Experts of a small language model.
Size: 20 layers, width 192, vocabulary 2048.
Training: a variant of SOAP for the experts, 564M tokens, 4631 steps.
Below are experts of layer 4 (counted from 0) of a mixture-of-experts language model. Rows are named router (the router's row for the expert) and show model dimensions 48-95. Each number is 128 + 24 x the weight over its row's rms, rounded and kept within 0 to 255.
After each expert's rows: a language model's description of what the expert responds to. This comes from a sample of Wikipedia text that the model never trained on.

# expert 62
router [167 122 121 149 141 148 116 197 148 140  97 180 152 111 119 200 112 124 104 120 167 138 116 166 117 145 133 115 158 113 112 125 126 145 132 109 164 149  89 117 140 127 160  82 125  84 127 116]
Place-name capitals and interior. Capital-letter word starts, often places like Europe, Africa, Georgia, Hawaiian, plus the piece ior in interior.

# expert 17
router [158 126 152 132 120 142 149 139 163 123 122 107 114 146 134 124 108  86  78  96 155 131  77 174 112 110 123 142 183 170  90 117 123 133 138 126 147 119 130 160 120 155 151 111 111 164  88 126]
Letter j in names. Mid-word letters, especially j, inside foreign proper names such as Gros-j-ean, Blago-j-ević and Karamo-j-a, plus other name and place-name fragments.

# expert 2
router [115  62 153 146 140 133 146 151 108 145 127 109 171 134 147 122 128 137 147 116 130  81 104 142  95 128 145 114 138 138 128 152 111 164 110 115  87 138  85  84 126 172 150 157 132 130 121 107]
Word pieces after C. Second pieces of words split after a first letter, especially after C or c, as in C-ove, cr-ime, c-ourt, Comic-C-on.

# expert 51
router [148 146 153 153 177 109 127 122  88 124 137 119 128 137  78 147 138 139 135 119 128 138 124 147 116 143  78 108  97 137 170 117 120 129 104 135 138 123 123 124 120  81 121 135 112 169 117  97]
Foreign and Latinate syllables. Mid-word pieces in foreign or Latinate words and names (Ly-c-alopex, Hung-ar-ian, Benj-am-in), plus Bengali and accented-character bytes.

# expert 27
router [100 134 112 109  86 161 151 134 121 111 122 107 144 183 153 122 116 122 101 129 153 111 153 111  80 133 117 130 129 152  97 115 144 134 146 153 160 106 118 163 135 101 104  86 169 132 189 169]
Word-initial b, m, f. Single-letter word starts, especially b, B, m, f, s, after articles or inside compounds: quarter-b-ack, heart-b-eat, F-red, M-inder.

# expert 15
router [104 119 140 106 114 159 176 129 140 175 103 131 140 130 143 112  95 107 127 133 143  90 167 176 111 121 109 111 171 114 144 122 118 130 144  76 146 132 147  98  95 131 142 136 107 123 106 117]
Name syllables after capitals. Second syllables of names after single capital letters like S, Z, T, K: Z-ul-u, New Z-eal-and, S-ash-a, Sal, Cal.

# expert 7
router [ 98 119 144 120 134  87 123 114 110 100 152  98 130 127 123 143 118 156 127 161 126 152 109 115 142 133 167 142 129 131 152 122  98 134 153 118 121 158 104 161 129  93 122 131 136 142 156 140]
Word-final syllable pieces. Closing pieces of words, especially -ate, -ut, -ine, -wn, as in pirate, debut, album, early, announced.

# expert 14
router [157 130 114 112  67 150 139 151 159 176 146 130  88 142 130 134 149 131 151 127 157 111  93 136 138 121 144 164 164 143 160 131 116 124  82 107 172  87 158 131  93 156 134 110 135 129 144 113]
Word-initial capitals B, H, St. Opening letter or letters of a word, mostly capitals like B, H, D, St, K, as in Citizens B-ank, B-ishop, st-eamed.

# expert 60
router [125 134 136 143 115 138 110 157 135 153 111 103 157 132 126 111  95 111 113 134 102 133 123 108 107  87 135 145 130 110 113 118 137 140 148 128 145  88 150 106 127 125 204  98 116  91  81 117]
Name-initial capital pieces. First pieces of capitalized personal names and places after a space, such as R in Romero, Ch in Chris, Rober, Rich.

# expert 25
router [146 140 142 151 133 148 145 152  98 116 124 114 138 127 144 141 138  97 189 108  96 125 147 126 159 124 157  71  77 118 151 101 106 147 122 151 165 136  89  91 150 143 143 127 160 142 103 128]
Verb inflection endings. Past and progressive endings -ed and -ing on verb stems, as in turned, surrounded, admitted, plus common verbs like born, released, began.

# expert 35
router [163 109 129 166 129 110  79 160  87  94 128 119 140 149 141 133 133 146 111 110 144 124 180 111 122 146 101 106 123 104 143 134  74 135  97 148 117 117  89 171  74  83 127 120 171 113 167 147]
Word-final th and suffixes. Word-ending pieces such as th, ism, ity and ation that complete words, e.g. Ear-th, Deheubar-th, philan-th-ropist, antisemit-ism, and words like third, States.

# expert 63
router [ 79  90 135 154 109 129 158 142 150 120 116 138 164 106 141  91 122 124 103 122 165 137 164 134 109 161 119 129 150 144 132 150 150  96  99  85 143 147 134 106 166  97 102 142 132 148 135 144]
Place and direction words. Geographic and direction words and their pieces after capitals: South, East, USA, Kingdom, British, Europe-an, plus Sour-ce, E-ach.

# expert 20
router [164 120 145 153 141 124  91 105 106 115 143 102 134 122 105 118 132 119 135 141 163 103 136 107  97 123  92 114  75 129 161 104 118 102 114 134 132 124 156 147 141 183 130 149 180 127 131 174]
Pieces after L, ie. Word pieces following L or l, notably ie in Lieutenant and Achievement, plus oss in Loss, words like first, early, late.

# expert 6
router [163 148  95 134 149  99 107 128 138 112 118 144 123 110 124  90 129 139 138 133 144 144 101 114 134 144  90 145 120 120 117 140 164  97  77 181 103 135 116 117 117 116 111 124  93 151 141 116]
Word-final vowel pieces. Middle or final pieces of names and words, especially a closing o or a, as in Patzcuaro, Harimoto, ago, Pulaski.

# expert 59
router [133 135 107 156 142 110 136  90 132 103  88 129 127 137 128 119 153 115 112 136  66 147 139 150 151 153 104 148  78 119 110 142 133  96 117 130 149 135 146 105 140 143  86 173 134 115  99 128]
Plural and -es endings. Word-ending pieces, mainly -es and other suffixes like -ing, -um and -ion, completing nouns and names, e.g. typ-es, Scor-es, Tun-es, al-um-ni.

# expert 56
router [124  90 132 114 131 138 119 101 176 104 135 129 124 129 114 132 161 146 108  97 122 114 124 158 170 128 132 111 104 137 157 175 143 101 143  99 131 164  88 145 150 115 118 127 112 144 152 143]
Pieces after m, em. Middle word pieces following m or em, such as il, an, per, ism, port, as in basem-an, forem-ilk, tem-per-ature.

# expert 9
router [118 103 113  99 182 100 156 107 115 148 140 129 143  87 106 125  88 128 142 117 103  96 153 110 117 111 152 147 155 144 102  96 188 127 168 104 116 123 117  94 116 143 148 172 113 135 135 161]
Pieces after H/h. Word pieces following an initial H, h or W, like H-ot-el, h-ow, H-ick-enbotham, plus conjunctions and, to, the between names.

# expert 32
router [172 134 128 105 114 181  89 162 102 130 161 121 112 153 131 140 173  97 120 112  86 112 112 151 115 121 152 128 129 139 123 119 114 164  91  97 137 129 135  85 118 111 114  89  96 124 115 146]
Initial W, T, F pieces. Word-initial pieces W, w, T, t, F, f, often inside foreign names or compounds, as in Bock-w-itz, Taek-w-ondo, fl-ow.

# expert 19
router [116 130 151  79 133 190 166 161 186 176 134 127 150 150 103 141 151 164 119 110 125  87 130 121 124 123 128 156 159 147 154 112 118  88 124  86 142 122 115 148 115 151 132 143 114 116 164 125]
Digits and post-hyphen starts. Single digits and number pieces inside tables, dates and ISBNs, plus word-starting pieces after a hyphen, such as -story, -string.

# expert 13
router [162 121 110 113 106 120 131 201 114 151 160 133 134 175 121 138 138 140 140 141 118 124  88 108 103  98 125 131 194 131 124 153  92 130  80 147 129 107 146 170 131 108  97  98 166 107 145 102]
Capitalized word-initial letters. Opening capital letters or short initial pieces of names and terms, such as C in Creek and Council, K in Keynes, F, G, St.

# expert 33
router [100 149 141  90 122  95 119 159 185 121 109 117 166 131 112 105 153 124 102 117 122 126 127 124 115 120 137 133 145 138 111 150 123 144 148  98 126 156 119 121 179 124 138 139 108 142 141 133]
Pieces after m. Word pieces following an initial m or M or p: m-ix-ed reviews, m-aking, m-at-ching, p-resent, midd-le-weight, and words like military, museum.

# expert 16
router [116 143 162 141 141 124 135 108 109 175 106 133 127 114 159 141 102 113 110 136  99 178 126 129 126 146 126 135  91 142 117  93 113 112 147 144 133 137  78 147 107 100 171 109 159 100 103 127]
Mid-word syllable continuations. Inner or closing syllables after consonant-cluster starts, such as at in Zlatibor and Translators, and -ency, -ies, -hed.